{
  "num_hidden_layers": 14,
  "hidden_size": 160,
  "experts_per_token": 2,
  "d_shared_expert": 128,
  "router_score": "softmax",
  "routed_scale": 1.41,
  "router_noise": 0.1,
  "init_std_router": 0.016,
  "batch_tokens": 65536,
  "max_seq_len": 1024,
  "train_tokens": 358400000,
  "max_steps": 5469,
  "dataset": "wikipedia_en"
}
Below are experts of layer 7 (counted from 0) of a mixture-of-experts language model. Rows are named router (the router's row for the expert), gate (a neuron's input weights, with its number), up (a neuron's input weights, with its number) and show model dimensions 0-159. Each number is 128 + 32 x the weight over its row's rms, rounded and kept within 0 to 255. Numbers have three digits each.
Before each expert's rows: "comes after" lists some tokens at least twice as common just before its tokens as in all text. This comes from a sample of Wikipedia text that the model never trained on. Tokens count by the router's weight.

# expert 33
comes after: "0", ")", "1", "2", "3", "4"
router:102105147046174124111135127146123132180092120086094167199122123155126139111142172084114163132087147102116123089228127117160139175087067104150128117150170120093164102133154107142095113081146161132152142111117131186162172180103115160071157147119132106126091110164070164132082127152159139103135149154106086057171171131130120148084160070161136146132126197185107146147135096116099083151189120159133085124104143114147136120158095155160177095166090191104124142111155083075162105124105169
gate1:118099100169132111030102146157098100127163109203189135131128127052130116121091109130135071156121064116151114142113110136151126124128135067174103148148058110123154127126074157129126167099093166123126134117157185149071090132147091193117177091123134148126169150138088214139133175079125097109170100140126168138111137117111255096094138086117096087160115129191138121176128106147168124151111166154140120196109084133146124118152123145147108145087123100162152126120126149130151119145170152
up1:120130127138132141112064135168073110143142108125142134136104140107144109116123118136164161089086135168119145128082100145053142090143136147168133170152099141093140099121036100129138153138169130150139125118163184130124143138133127117120112163143140116143147067128119158085115123099118106117152095144132092096064134110090243177130131070024140166122123124127038128128078156167128106111126107138143137143093180149149143066136095127098167046023158133129208113142162140133111111127153122

# expert 17
comes after: " in", ",", ":", " the", " In", "In"
router:108121130166113163165049206140137152136102131143106107092192120120111086123183121082161090138103055062203179132118144153131125118123070129134114070138139091132080061087133125088190115141127122098139127130089170153125117047110139133156090085176138119116132176143136206118135128157196117078114137103131106163053141126100171162064137123076132095122121091107136157115131119118180135159113086132123166131149087119126121157111112182102093072124131130139100154140104115141180126122128080
gate16:142135138177117126067113138125090167143178075137109139128121161143154121118110143175144091176058141087114176096121129118114126104131125126120104127097255125136162120161145142102106077146115145174155092103083144107128148085100154095235164122126125085089037104110135130104122093136126110116136121164130208112149110131149123127148109116137127092088223138128112151126155189131059122195123114121144110125119117131032135118112169138132173126117172178099127132143104127119102091089123115
up16:115151114064144112133157070076145072077115142110128132109123092128124071094092140074110179039212115159148085120161123116144122153123083165176180086137068141125108166084149098148133182107129082109129123184181126121108123129174126138123124152128115157138184137126103156148129145154186149142119079188089137143136135099128130106148147154094142118130086126125109124141065143065155107123077144126085185152097128158159136048186096128158107130156118084137179118190126099123094180113100175

# expert 45
comes after: "\n", " was", ")\n", ".\n", " is", " |\n"
router:204105078140136151069099158143129135158111137072122093137122129046079148113151147136135200176127099073124117137128096152082165163133066121109053079044145117200187110156129167128167108088138149142081101182162102153152140108114133154146178127157204105158116117158141085138106179088126128125154132112105118155139116118083133115131162113136104097139134146159103159165129119136160107137145112167109188151131138156158117113167061092092163155075170071182139086169090136136150129134131142
gate6:157132082052116112043122128093136132071114105113084125127125123140059113133185125149132126111104114134051145075141165173138144128143095131122124176059146174128131132126127166111085099197122128190128095100128122112096127146171140189191128125078067131087142122137076100151114170133131122120096156131155093104103082126139187115182123135140145164091136140107125203128132049102139081123153092117199136077116103128120156128140126089072053144117169156127095162150116097113127172112108084
up6:065195115189048146130112141108147132120121141166102131139144159070128128065133135137128056104128068175137123150096063131132124114172125156230074120122082110094102083115140131092150106141126155170128075119121132127116127140109098148078154115183139145140089128059147149136120108133120060090023118144132148095060126177056186121173098122123107135050147127127119083148149128092082135136124146121154129136137131118144132129167113137148119135093144137172132116107206156133132164128129126

# expert 16
comes after: " a", " the", " an", " and", " his", "'s"
router:126158140138105071098175119139147104116126077155123167151104121160132152096089162181142081137095142087072081080135035103138116101085142117168155149153038123109163119091124095114051090137110118131116087093122157171142069137147056146125122124110187134127114000164090137114138123103100156146137162136074124177098149120143146095142134117105126096126113178107147095116098096129118137108156118124164173139162140147104131108113147136158117173087134072145095156162050189106138098109133116
gate3:125131078175089076112111130119138117148125145038189085162099150120142164125153119154132139171121094100121133110168120159226161125131185124104199039129129128020076169158122131115128156122141165152080132116093113154129104131124155188122130124087120126152101107125166113140085114141119114133116070138167140085132114098104086101127126118229127127135131112084121149162149129134170077130094127070109140071161202140150150099143144138163104131160157087072153142156097135129129081132118090
up3:129093133139128128194142094096159229068128206126132151090148144164137107069120137146090123097132109183118108198155145141153128132121139162185065115177125140077165115124156107195135104168136127132115104108135127130122120118135193110126120106117150128142153128156129117134099124091127123152142151119036133127206185059105133129080132157107120116188144116105106104180156147117116137075104159140131145087122197129083037144177127100179113131158129148110114151102113083194132109111127180

# expert 9
comes after: " S", " G", " P", " R", " H", " V"
router:120113089132131132183147111056127035122097110137157163094154082104126145129122218217110129125129162119142119117086157127136132077140085101137109145161112148144136130160092154125136174135130141157208103115137165121065105208155155201174153161164112112124141193158148091109136127137051129093141156101090131126155143135088143134183120102079167131112178069135143159128110130099141126070127099116105115136140114136162129134073116176128136168098098170121158115046147078144077100115108129
gate2:150167104146113120091178200143127122160092130130162204121136061093210143130047130170177123133138119133143183173111124133131152136133160142114113118129195144125146123217127111129171129132117109085154128083061162136091160131146149178142109125147194152139124227133116109116199125175140173115123152115128135060135075130130109134132111084122100126109111153226066142133139120124128155098101128117124139135145139093102160098186116096122133177132128146114133109135173140195089121111128078
up2:173113096101166143144145117141158087095156119162128081135110136136104092118098115105180125147133108144138181122108140139129179131114118130085136133097107099088100106112156116107173135186135120224126121120132141129211130123097108130136151066140119103135128083121139169143140073107126075124119127229128129058126188179075093101128164099115111141172078065118161100123086167161079111169138132193166086164145129126137127141162132122141076062136134188130207129129159131128203177119147170

# expert 43
comes after: " ", " |", "|", "201", "199", "200"
router:119130109080099153138098093152127111162147204093134082167061133133125114144123087129096160121120130175073129147111135129125147146156131166038099146062109063137120145095161111149099095199212133151125162184163172089085163170135142053138138143130184152130110155148080116138130141110125171125153110148109124134191172130156125098138124149146152130148092128116120163121105138110117102124198084097132141136070140071123138074070126159177105188095182069118165144158142084119107124103172151
gate4:148084109125006114123160120187145079131140125089217147112122140071128104096188102132134114126123140046145098090129105096129121157173116146071138155108123202100133140123228133089186090155118175174089153129144106128101180192139124129211120130148149130131106135092065204141105126166145161128145147105183116123103077116136143164131108121139118113140127148120134119128132154164134183103082136132128120130177141142150148139067143081128147116147166141134151105129089159129129117074150129
up4:133139069206121159103123099120128131107116172103115109160154149149128085108157134119088084151005210088124152139119154131164138046099147070128156145127139125100149114132133082114131134143129174091110170058118129123106157123122142137113051119145122110161116102167142130128115104118089108068073165115132130129131155150158131147128140183115156128132083166158152179122133128099083111128102103123135166068125138168136114112128140132075101148137152173138112126142138033054126159220172083

# expert 6
comes after: " the", " a", " and", "-", " an", " of"
router:096175089209180098155073131088142069121118096162102155170138106164233120118122071117103220171065138099183181165089156093123116134138150078154126184130092179183145130154132119081121106139144133113135118094151145096125070084128103116152116129159122153151141125102124131151130184169083145121132098127113158162132146100155101094059106164124128090123141058144124094094098110141077078171071135166145074121144142141128145170135122116152156061144106126108132123106163118110109146113144105
gate0:133106152129160145142154131061112135184135147120079110129133121138069183135072122129111106130138211132105135066114107109174122117146075058104088186104119148164156130138134123088218129104138149125125234141160122109137096180092125155139138084150134124116128111162076128138125159202120131188105118083124139125127193153117160134076099134174085179136106129227136110104123155116132161119123148091076118179119128132129150163164153125099111137129078210135129121143140167139142164123122074
up0:140135114147135072126104129114116159089126100127176105123142114145138145143131159165153098142118136118143030128102168196093107175145084119102123072150138145139139112073128102131117142099162130146162070105057143199096130133131113141093121124055108083151154073118141110117153132076136255122151215150140126091126167122094156103131128119047126148131193130120140093130128128160145099132135173117128110149132118117140083066153106129043134092152135100158130086104134127158166133095186112

# expert 10
comes after: " the", " in", " United", " of", ".S", "|"
router:165147140164157121103125107144125160093101178070103102107151124148092184122161093145090100086098108126107077131099080161159111063155179121112083095181124103093147120129176217119055085183106110071178175108122111105123078179134115115136117116113197140090091093142103161151146119178158175079107096114156143111151168096153094139105109139141161115145111178118103135149152132040104150093177098135151162178117192157140149179136157131106148140086138103110151160152123111082142129164159154
gate9:144129129117135150051216108083134084126171120089132084130135148159130095116114153149077132173140118117116126103140129079106169151084130134065105100106109125142129146141154134173096135140150127132111167144097113114103141180134133181128128140127159133131156190115051244166125113038141140106167127096136126090150176068127152143089133149166165134069203181149115199152053100126099104082113168127120121132134102121129166135177151119107129150140132137099127164191117125122120071076116104
up9:128126158081100133065145157139082091160156119088194087200124095134168104181079143183104135089138140059028089128163035084127145145173129151149123124139125098128141140135128149097140121156095131165149126046095126127081069087110149132155083071127137128105159105080133135148129133137178176160126164146026133115112196088150137154111194113158115117153107128106154130145120160121163136095146158086130134128206122126131105092129132126119094169126163149125113125157136124139118117127082120

# expert 21
comes after: " (", " \"", "\n\n", ".\n\n", " =\n\n", "°N"
router:105119093147089120124093159133108128142150157114135085151185073147088209113157113074172199121138146103194152134186162138173128100202077111088125139099058102181110111140117159130154170145112065100064141132155135119092076144122127112082135121084069120083125164101075098145108127100099157050157105123146108096143128147116122091131101141121118113151136123139089093128144197083104160160072149172131129143186125156113112144091081129056176107163152167146147127105116123103140080124120166
gate8:123143116142119102170056138145133116117174114111140079161105128090126133153156094115166157192100204115125118079168189128062151119088191070160124140128129079141103088091105131129115133148166139121121118082128125129180100087126187129128113113126091063175140037140112125060131125125113117137112138158156180126098106078167109099149131132174011131177117110139155132117123156125136112143123139105084159087115140147162135046097115132168131111115102135117073216158137111146102098138097135
up8:182141170135169152096144100138121100120159152106065134121123161059195123152128130139125161096140139113159136129100110128168111100098212138128134118090123096076158129113117124125140120134141042107082113087109115136172160152107129136119118101092214000134182174088095136131186130134134130130106128125143149123129115083091105129103128124144130132118077126140130126060153224116177126148199122135128103142154118160125183134126081163185121076167131120186100118120124137089133141143143118

# expert 36
comes after: " |", ",", ":", "-", ".", " \""
router:141121109143164159110175138130118204140102154107147113111161118147134069107067020103171171132142080129126153082103081110139135115150128239134144123078094125132128119106120194140145177125155074062091124153105082126125163111129144153152183116113092148078140169089117107122104109153037116068107141113152096124135095105136126154102138096106147181093173087139137140116140144111143088135098136152083149130147128140154115064120156103085147153143147073158130125090152109098059083076144145
gate1:131164188145086077115180120169123195007132124134130117092107126119126146111126155106161128097157074133159115148107115130107119151157137042133110107123109099189127146127098092120124156153138153136093143127059114096114106124144135161102097184155146203102136128101139166117134128096150130128205133161091104127150116049118140081090115127098121137140160122126049142036124102131198120067146161125133102100107033085137139062128153126111133133144128122087132120132128102129116191129123139
up1:181143173150091129103120041176109140093121172079128121087124103119131121153124120124122155103121161133129103125146122152137123083117177098111114131106138111122125175129105189133089159177091128122046121182091131172124129135105152178120079136134120121134107128031111131130137127117138088195149088131095147140145141094082155106115112203172154138096201108104128126113134102164128182119138146054069106109151114127058197125126148106092116081123117156105088122130115056148204172124109202

# expert 28
comes after: ".", ",", ".\n\n", ":", " the", "-"
router:146140126113173128181143082123167116111116161155141115125160142142105109131074097178135132166131082148143120119065101162190107135188178202165156121206137099090129125117142178140065100117115068112131086144113137112124111071121097132165131189140128151120135095083072180125098107104144128052113198090144094122055085134171143104125104110111102112120155121152133117130136098153129157130076108156165156149128153144141142139128169004116135130147155069144126174091068153105140103128167141
gate0:069116117109138159124207082136134153153180133161129140118101102144161116123137076113143110150129128160129238129112090103142196123108124152128125076119139123142112166053088100180129032171158115133094128073146175109118091131118068150144086096120171108135126108123126110105127169117124130146108103133165059126105116112128117130118122122093104137132067147143040111121127153164182122121067164042159150109160130140120152062129155118124112129166129085123132138127075123218083145096123103
up0:123075134124171148109053132153121094158141204077109153155146116088141125160126126137123124109108114125134076075099202101116070149185129085145121123134128132165114104131179121123137158170144124089183126147134103129212102091118204137179124184149109117073127112136120196116128183218126135140144135124101135139214123131143058126155127124113173149170102141124147122107132170149161130136158164200094133112125150113148034170103131127157118197091105134112119136120117168099170159121122152

# expert 12
comes after: " to", " was", " he", " and", " also", " He"
router:111094116182082106108131151110120143134134114097182138106101149090055086148094156164157111186126146098125100106187138095097150135095121116163183188119124123103124116108095047147171124103118181091127173129104115168167128065114165124138129110135174141195149050177213094154107149158125086154118142141139100124226146095190095143135081154088105138128131127139127159092138113092151082137133133073150172152148128157109117153137148101200119162166148113165159113191093132113151154139151109
gate4:134110102115103119149071100116148137162143135146115182115120185068153120111144164129130130135118190130158179120143085058122073115198111104105128152176143081115115166114080044113137118128053151189135162171129119114127038107134123132144129128130151178153130097116098104158152141144095122115108166121066122201101135139151111130128126119103211070095117128153138164059115132123075154147099080063174115086103080134131128134110149144117083140132173127055126175097128160128141130118155069
up4:162125097045129110118076074130118166126186079110151095114098126127124125065157112185114141129167160122201167099124061127093128130142122096168112131077155171131206119126138105128112135127136116117136142173128086187134118112128068133181092156131108163165198126120112163154158105153124119127106208119128117153169138112109132105117141077097088106139099193131060111126136165107096162116112091141130133144107114175126166138119195059092164126113127098140208074106113058095110120090148109

# expert 42
comes after: " of", " in", " to", " for", " on", " with"
router:092112111135095111073145192124163106056137125162076135098147165090098184144155126063145105167119154135169117144154130118168118119136095158159111102148022161088151097156160109138151109174132087124150117102132140180105093115124117067091085087124131121141115082114091200153090142161168125150154074119161072155087136101184172171115115101120116142112107140125127137128157151173060163157111103170175150188148152134146165085110120082207138164166149125147156145075129140135109132122123069
gate0:130137100143116161153125102147125132106152110114103123181098144085137166110150137135149078136156117104136129192153145102111154129157129132109150141159098117094075128099104127115116241151123110141163150185105151118099174144069155147083109194123133195091140167064102141129088111190028144123166127161122132122137134074173126135142179135130099162126168123203124096095131098143130152190138161154092118163103122133147226116126137125128089111072138122094115210127153085156127128180112071
up0:129124118139090166175180092149127134125133130117123126184080145106144124094128127167146128129123162127129120144171163157137134146156098092117181134180084094018113126098122160123003223154132123133130175168139136084149138119126127157123112208133139202111112179118068165114113134123125148102134086163093142083154132111187099190155169110176116158121144123166063115071105109126109129121115119138127157186110128131164150119118125089176128126112172136171134178072170131127110137130126079

# expert 18
comes after: ",", ")", " well", "\"", "s", "),"
router:134107127140116165109153100137108113125187121131107181147057138145096165121185187129124013122137131129179121103128164166097112113108106128125080147062050089156077120120119081123127133108134080135105152116121149146170156173135128244122083128117161092127170056136149097115156135155197150134130189131090087159122161152186137092094133121177126128132102136138097123099142124074142151125137122121134118122140137140083099140167182126063182119153082073125109133130091116130157088137173136
gate1:126106201134106147133033140115162126151093069124114034127127108128162125139165147155107076064135135110120119136087133174160085092091122086139089118145142135152115117170079087130176126141136144069119128127156135212141148139137115120089067128124128127130120148087132185105138100117182128126154109145116119154253141159065164096081115164086131154185126146111099105126152142119109151138103157064166131132075137094082106097128079138115118090191132122137110125126061165114128115108085129
up1:073117135122114128140091077152135138119064138123143147129116146141150167136157096051107101172146154152127118129093135120145145132123088150081101105078182123111175147123218144111082097102105223135072147145135128064110223132091160123115126133156117098144130138150142070130083120108141131133126103096152097114102077121211104180118120130131158120114116154106145144132152077108151056127088125133103132136159112129163179171140094120101037128199109135150193143131104129150109119184191162

# expert 1
comes after: " ", " (", "–", " September", " March", " January"
router:067083208109132191135071188134154164181080114149063071112193090133159139109150123125169131129167112133170138121152104174151145025153107144157121092175165136134118154088189139121177179156158103133139138147125145089107187122134166134135105161081139155112147138104070155138131121186111026128149126109086135153123157134126136090102123184098130146098123071104108119070129100109137119144108188110159103090126126131133151160125133100127107093122133164127099143145196172148164137124110140
gate16:127060151107123198148147157093117129170139129168164128085124120133167125134109045173079154166125125111143146099131156088085093137117070097171132112131152106087124030130120128103132126100082140153187162176141188151096163149168165126127137155126127120063101123129163127170126145157088083122121115135136153127070147126113126078064136093177114140139128122125122121150142047100128144204127129059140110131145120129078117138129115038157129143133196128118114039089100123138143102133090173
up16:119175130160142099200134096236075204074107125092094139141098153098099124133164129129146094127101136100110126136128126127119110130142130112128137144156131033112102132111124130133083142174126119148127145139132167131106085131133156128144130157114160099136136063092090109138115070107134083153115156140082077133142097136126206132159130152124097075136144195170096119145110174141104130078101109046201077154081113124133153093199145146125128141087111172046094095116126179155142123110170175

# expert 14
comes after: " ", ".", "–", " (", " $", "°"
router:147110139089237146160135117152142077105145053115069136125125121153114100133176136123120072141117255175096154159132136141199111118112160130113170129098137114134082144152135144104107124162112087140109146109101130104142156101109178138163106146060096168128100174146098104101082126125136127072138134134093146124121084147125121120131151134117125113113143076081111140132086172173110137112223082113126161119164108130177124038132126128177107165156123130165121147154136100157126152138106051
gate2:159135131140045125129134182140125131113116129176102104121088122123136131110130128169113138105105109220107170084151138136133114130094147159066177146121104114091169129120087153177099145160113118193123129096127145153119133171119178130088131126132109128144190180104125127187176145137186120110165074135119159117130123073125171144086069073099122125127162140096072123137164103132222134128095140050134112126128200123165085100139134108131098123113097121156242217127120127140136114142155101
up2:097188110147205128117111118130133080106136126093108127033131129086133113118132134053194177159127180122139102159129125103134121079141153073155115125122132129185126177143137141163159105107122128132127161132117135116128150124130117127114106104137148135100137153130154106188080099124111127127156128133122203125145132125095093131120141248112136192128133157208105138128128193119134133135110128206129167118132165128126200132080128110205120068139087139041040126170133133127140110116110110

# expert 31
comes after: ",", " |", "-", " New", ":", " by"
router:169129130095167167126113118117098142086074177114141094111114130112154155141117117147060075085145153156107160120097077120097137152100116233175178074178123111142157142086122148189105139113098151153154143135115104106147154076153110210152151117135141153069165145100131105117153023164155135155147130057136103108128118116146146142164165129094127161076165205105158126145124099105138079076183133132103142134089131087149142142110119121101106123122112114097075125100191091177139150107186144
gate2:080132148132155110129148070121131125110115085119062119120124171095203202109094135122126091093142143155119132133108122126116129163201087109206122112111129136144125136086164136065135112099087140105099073054137153132129129129165100106104111140145131193181189106130131126198149146093142238098081165141213179138126126128156109133125103174113155116173092142123142168112186105135162165042163125136133096132118120139100217086111145135158120143159095123124108133129133130108113130158126113
up2:129126162124165134155058129121097118150198147140057158117162124090146127151099118127115130125154108143057170139086132067128127199065124151141119128107100161133128131140154123178125108118148148131119113204127192080104138107114140110212083181093109048153127148118100152112128129171192113091134155117101110123122053118129105133143133131176108180121123117160132093163124236238141096153135075125086144098155143108122121117083124130112132131063119083125159098135105138149129148133148122

# expert 47
comes after: " |", ",", ":", "-", " of", " by"
router:145124080155169131117094125146117135129107154153153085136185114142142104136083041118150199129131069124140197115088131136137145098120144208158177129140098110132118160150106162176134163125098170060093125138101087138111139107151137168139174107153102156073154204090124107106115058165064144115142142117169134158122110071210078148119132118082114205081204094131149113103101166130125097115085152159109100130068125096139155116111111110119136111171113073130110115110146087129127126103161170
gate1:132125084114148115129087198065131132223117051172102145139076055130146125159140124130151106136113131127112147198111117101128134118156111123175135119096127099137122140129091123123122119139153158149161231119129100217128106133130137128144134089098129176135140166126080133106176122131155112129127054131090171196112101145141130041144136111213043166143124135131135156131120153127137117168167112136103152120139128124126140129117189160128126226089126164089100090128134124146096138156166096
up1:080134148084154205167131104119150076108144152120166092098134132130093111086124161121064118087145143123131108032162156133036073103149134101110132137137140166110186116129204121164137136130141123096143110157129134073138165151165109140106180136151080047108141085154165096149050134143129128161140178114123113109108129131117132171080130143081153119119083119116128064132164110130132127103125175120136123146141104091095130115139078127104122131124117131210144113105101130131234064097069125

# expert 5
comes after: ".", ",", " that", " which", " he", " it"
router:115117116122163137161161148100085075109151157130141109129114125066172122163165119175132169148164161201109182127138113103086137091118125056120153127115148102159115158135150095147153101168126225116167155149152126131122183078131152107106209125093148111175152117137174144176162120138218102188125160109195131142196125156141131129174041125161140106143162108129151107108094147121189158094106125139105121095127126082095093190121186113098144128164152091146168117086116141159096141130159127
gate4:128109106163155108189108126089074128145110068125109124128149214124128151142135196133161119180096109114190107151132119132118127130129193125150118138110188126114117121146142094064110136172114086128085124116132176196230165110099218129143128097126132133120133117147136084163134130075151098128114144147154149180142122204126061193118174080128075108102121131102136135143098132145084092109133106067130125112143093104142103123100087144104147159195103119063089112133136180077092133117120160
up4:101127085104120128142119192119106154199113156125121128068060106181127082135143125196151133124139142111128121122128154153088090138129127126152091151112126106205118089122108189121102085108130179019068130130047122128132175103141179195130124127134043137112125117134129130128183129129154131109121159095150173166136108112104169022145086206136094122142129151107133172154132127132067124155125135123159135122194194129148132140123120180083127129172143125107127145145184128127129111136137118

# expert 44
comes after: " |", "|", ";", ":", " /", "″N"
router:120085140115074167146109131186170150105138127118111091078140128097186092136176113126176136155106084133153100163119158104135122128124046145108149109164135112139089164165172142120111128121163106103086142138136129106112178115075126162147113187108115091139133222083071160157079136167198135100108118151118075094167148174093115136149130119183110149149112143138124161116193118135104138122133074135095071192143137093123121151135147102107050208119129167124087130081079045163150142132097131
gate16:156121096095116120124109133098189128063125176055155144138144220109142134098136128128127172112118128183124129130065131130155154106153073119139128139130162103144132135127130165157154121088129128172133076141114157120105134121090156148118128137118137118126145126059141132154181127128127074128106107106176093117066135124099158166127118096121084128100105137121119150106060129096166111180145069192104140104165110230095108220184129142089089129128043147129076093187109106151185142071151134
up16:133148168111109138112128092081142128140132109155099151129157119114110127133134153207126119183128125099131109128136174122131129143125139140129099150104164136109103139135135136138033062110161097114115091126100127146172171087122146121184168111127131120105130104176121162087139109174120101130105179124116142179120081242128065171101130165120138191107038083121121135140130082063112108139128127093155140143127056051184113064105116124164128040126120060127131093095132080106117130093139171

# expert 13
comes after: " |\n", " It", " it", "\n", " he", " He"
router:153146139061151102130145145165151124093135137137132195175102099083102132178138125118114181167160207141129134121157111130171165134117116091113062100152105110132139081157151121104135117081140166101122108136128120122143219115120119096103137149109141075174187105114107183217121142145209192112131135158105129116149132065131118113115137128175113118185164159152132117138108132143155085146135127131118149154099145113069142145133135095102110144172118181101198126122117119240115168168125048
gate32:129171119110142200150157131075108123086103116079128123127123082127126130143154129085126116137163133128081201145149133126072183087159057124190141111215142131117131154104145141210127135163183160163124153121131145167134129093133099065094125102128104076142069107161175161116061073134085156127063108129151132133113132088081137120124105076107102133174158130134098125150118122141182083119186150092129159144063109139089164076114130129145161107095111164165125065138066145146127140173090144
up32:114106144126134095115124116162174129127165119156127148165137184117116174126105138122139121126089097163125098152130122129217130128136140128050150182050215122147085117134155104120142129092148087132170112137087132111173115145170107169112162128078175188138122128180103094092194135160164180182160131090126128134150120152139110128151131127112128121121071129113221116096150127122128207128058199123135100131157114044128122127141104127122080123133143117125119190083130091128143124128231137

# expert 37
comes after: " the", " is", " a", " was", " as", "."
router:152110113121085152166127100122138108078192066182146095154147176076105171109140139125170107160143146148096115118231103079150098137152117108156167086113112132100131145134157139124108124165147096115055160129128131088108149135141081120138125089177152161134099073119067126100118137139189163106127153125116080205142142095109140123116079100135119045139129174130107110151154156176132155117101132111112154152122126160158114104120183082176059159197166122095169183161084187121156101152097097
gate5:130149146145152203160114122131155129195078123112144091102121116091122114129152137125088123133115107136096127082158206109147070109185067123099189130137041087067137144165138153063107224106111133089117172172105092103146129132123128134095152096165109134136134101112117164066087097196127136182118131102132129132124142142109134195123129076181034136125153168105132110154100182095127066132117157124100121153113149102157099103169054168105153132123134134108169136123140173121135134164122120
up5:080115142108181121121152152140157136089074137149155138143116112123119106131170147133165157069131122128139130130109037109104137079121148097126155064139175108224145158125231116190108102105134140107131091098144130133118127167088126125139097123091191128120095179057111137165121120128154123153109183143108103094143135116071117083114083199064205121140119167141095195154145121142130137079148168184105167136129154093120183130103170113109121142135093141152054104116132074149146148128141137

# expert 29
comes after: " the", " a", " his", " The", "'s", " its"
router:113161168202064141137188150128113097127085079159160156130105176128109069104101081119120129135143134158081121111151138100104087087124151086107162165121146162103142147118122124110135066145057138191162104107110127095109131065122119125108081114150102141208077098106145126149107197137125130194153095173061188144119125162131101098152109080171127094123075048172177137111091137177133171136112102127125184115117154133112154167131097157144095103142100167153130122168173163162150162144110092
gate2:120092126044137114130133087128138084123122108080176162163124120080096130139123115195162126137121090139140155165189133128173092151117086137107074141137136088098167196194109170135127086179107123129128035130127186152130153155129192069148101139106138143128132154121141076118149111177111157156125135123132131089175123113097198119089117152096126117125128077127060102166087153115161153068034111093176131129119131150155151146145109137177070150102134169096139068143134120140199115130124127
up2:133131129127069124099141099155130140137076156064131116118064086188138129143158113058117146129134190115108126128137131126125113089100134173089075095152103184135048134058128119153129224061110101133221216101138107088137194131185113142111116122110150138119124116193117137139118136131158138138123153130127137162073127129128122204114119197171151122102144175134134197125153121120129123139127096072112089106155078137130074168100114158127146157135138094129081130134127142129103159167166123

# expert 22
comes after: ".\n\n", " (", " |\n\n", "\n\n", "==", "\""
router:170126113106140097135082186107096143159127149081086156147180146098071096146175081109117135164152090169201094118117120133157157069124175143077102101110154084145105111056156173119126122081101130141118139155119107136123160146119163101124223175152071093166118167111047101144139150116103156073135106147150119167142146144115129170119164123112118144143088125112072141180195103070129207127161106176120098137176119129105147100142127138069156167069118073121131149123164162108150148113137147
gate1:120083125127086147141197132118124130136153130129204214081163135159116150126153089111120123106094101145126088101147115149096103123122128087128120060167121133108145206132239138145168141126143214114137127100106128128128140139111128126087128134150110118178181130111138126057123039111130120131156084092134123129196178119102093089136159094101226119184119128131120152094131129206129114128111139140155138116136113139181180145143159105136123088119131101187070105129134154127093104142063137
up1:132119145084124147097132119128171071076125138136106138066163131153041145132166111140095192119126108125143062108086133128113121140081137141046127090216108129086136151185212208129104116126191139166127198123118150119157110127127139054078112149130057133168128164101133091096103079131155107132131129130126134128181162103125121073135138119134145134141116132072124134128142124135117126144139154100160138111157089132126140178140183125133130084178105097131078081135120112115149041131058132

# expert 8
comes after: "201", "200", "202", "199", "198", "197"
router:093188108094047147099103144132107149178115119112160161106013109156109154132117169135148088096145114127085114156174111135111150118126182120084164165117143127141090112100217099066106145168120154157097162106116164111113139097176185089073096150142153136094119152162111100096091115084123065143139087112098151120175110150144135195155094111096134086130128075156134148116149122151128203187185110099117144083144178100139119116106106120109132115148145122116136168171102180127092184137142085
gate2:099121127079103094188159092104101130139156173192131122130127068115142085121166095111150158171141138142120129118079079134086127076128097137131105199121050128123136170103128140084107138134188130128185136138137134131124103057138123154146106127121113137134061214106106131182078126037165116128133087131162129137130126088106143146149128107146090205181102133108136086096139121156122122127193134082121130141134130145134142095119101128142097130129039167126081229153149131091168091128078129
up2:155188118135131137123116135140160136134129095126094128122198149176116209140125132128034115079179122103129127109123138084204132159088106106108153085169226132133138087133133146196100073067140100124109096141133128153139114154066113108076094112139181132129175063118110129077143130130126143143179143121128136197071100105160100103094081162115196089081129114152133110137103118085109179141086085180126127140137146122144134155131117150136130138097150070127127034091126120126142096124150107

# expert 0
comes after: " the", " a", " and", " The", " \"", "'s"
router:070138094163104122090119097123123138102163137144136145124125132131138113131106060071125179092111093148169199133164132129090111178128159087124137138042050171179167132122087155107125111210129099066150099102148134123111108101126088151129148192111093167155152156095191162107148135162093171102112135148088125175138158124116123137078107121165086090126109066127075131131117143158133086153105136172136115118161097158099102051149111133094099054092142147140161131099132140133054104113198140
gate2:101152130097130143127152198137110183146136123105133144128133199114077135133093152113111113119133082130067126127108153112128157129088146121091138113079070124125088123106097118180104101146110132143142125076141089119137128168145169110130118171124130087141187188118069123167127107137132127195228129123176122145133057104126101128112166087156111043158158091116086179126140088190068159079138109129171143123098051096114145086110170191129126114144130183148131066170082131090111149154104120
up2:182094114120122123153101087129155125165122127090156128167120141108128111125125143064129142169098119055131130132135133118102160127127079177154132079192161147121186117119117146117172131139128133128072171146104127154149134099074113150144106083127125044054136107159145153109176123144170105100031068131128170084133111126122137115121122126175046151149135178114108175129127192145165133084126122106089073150142074129135110079151135130125104205227131138143102150072146169170122074121134141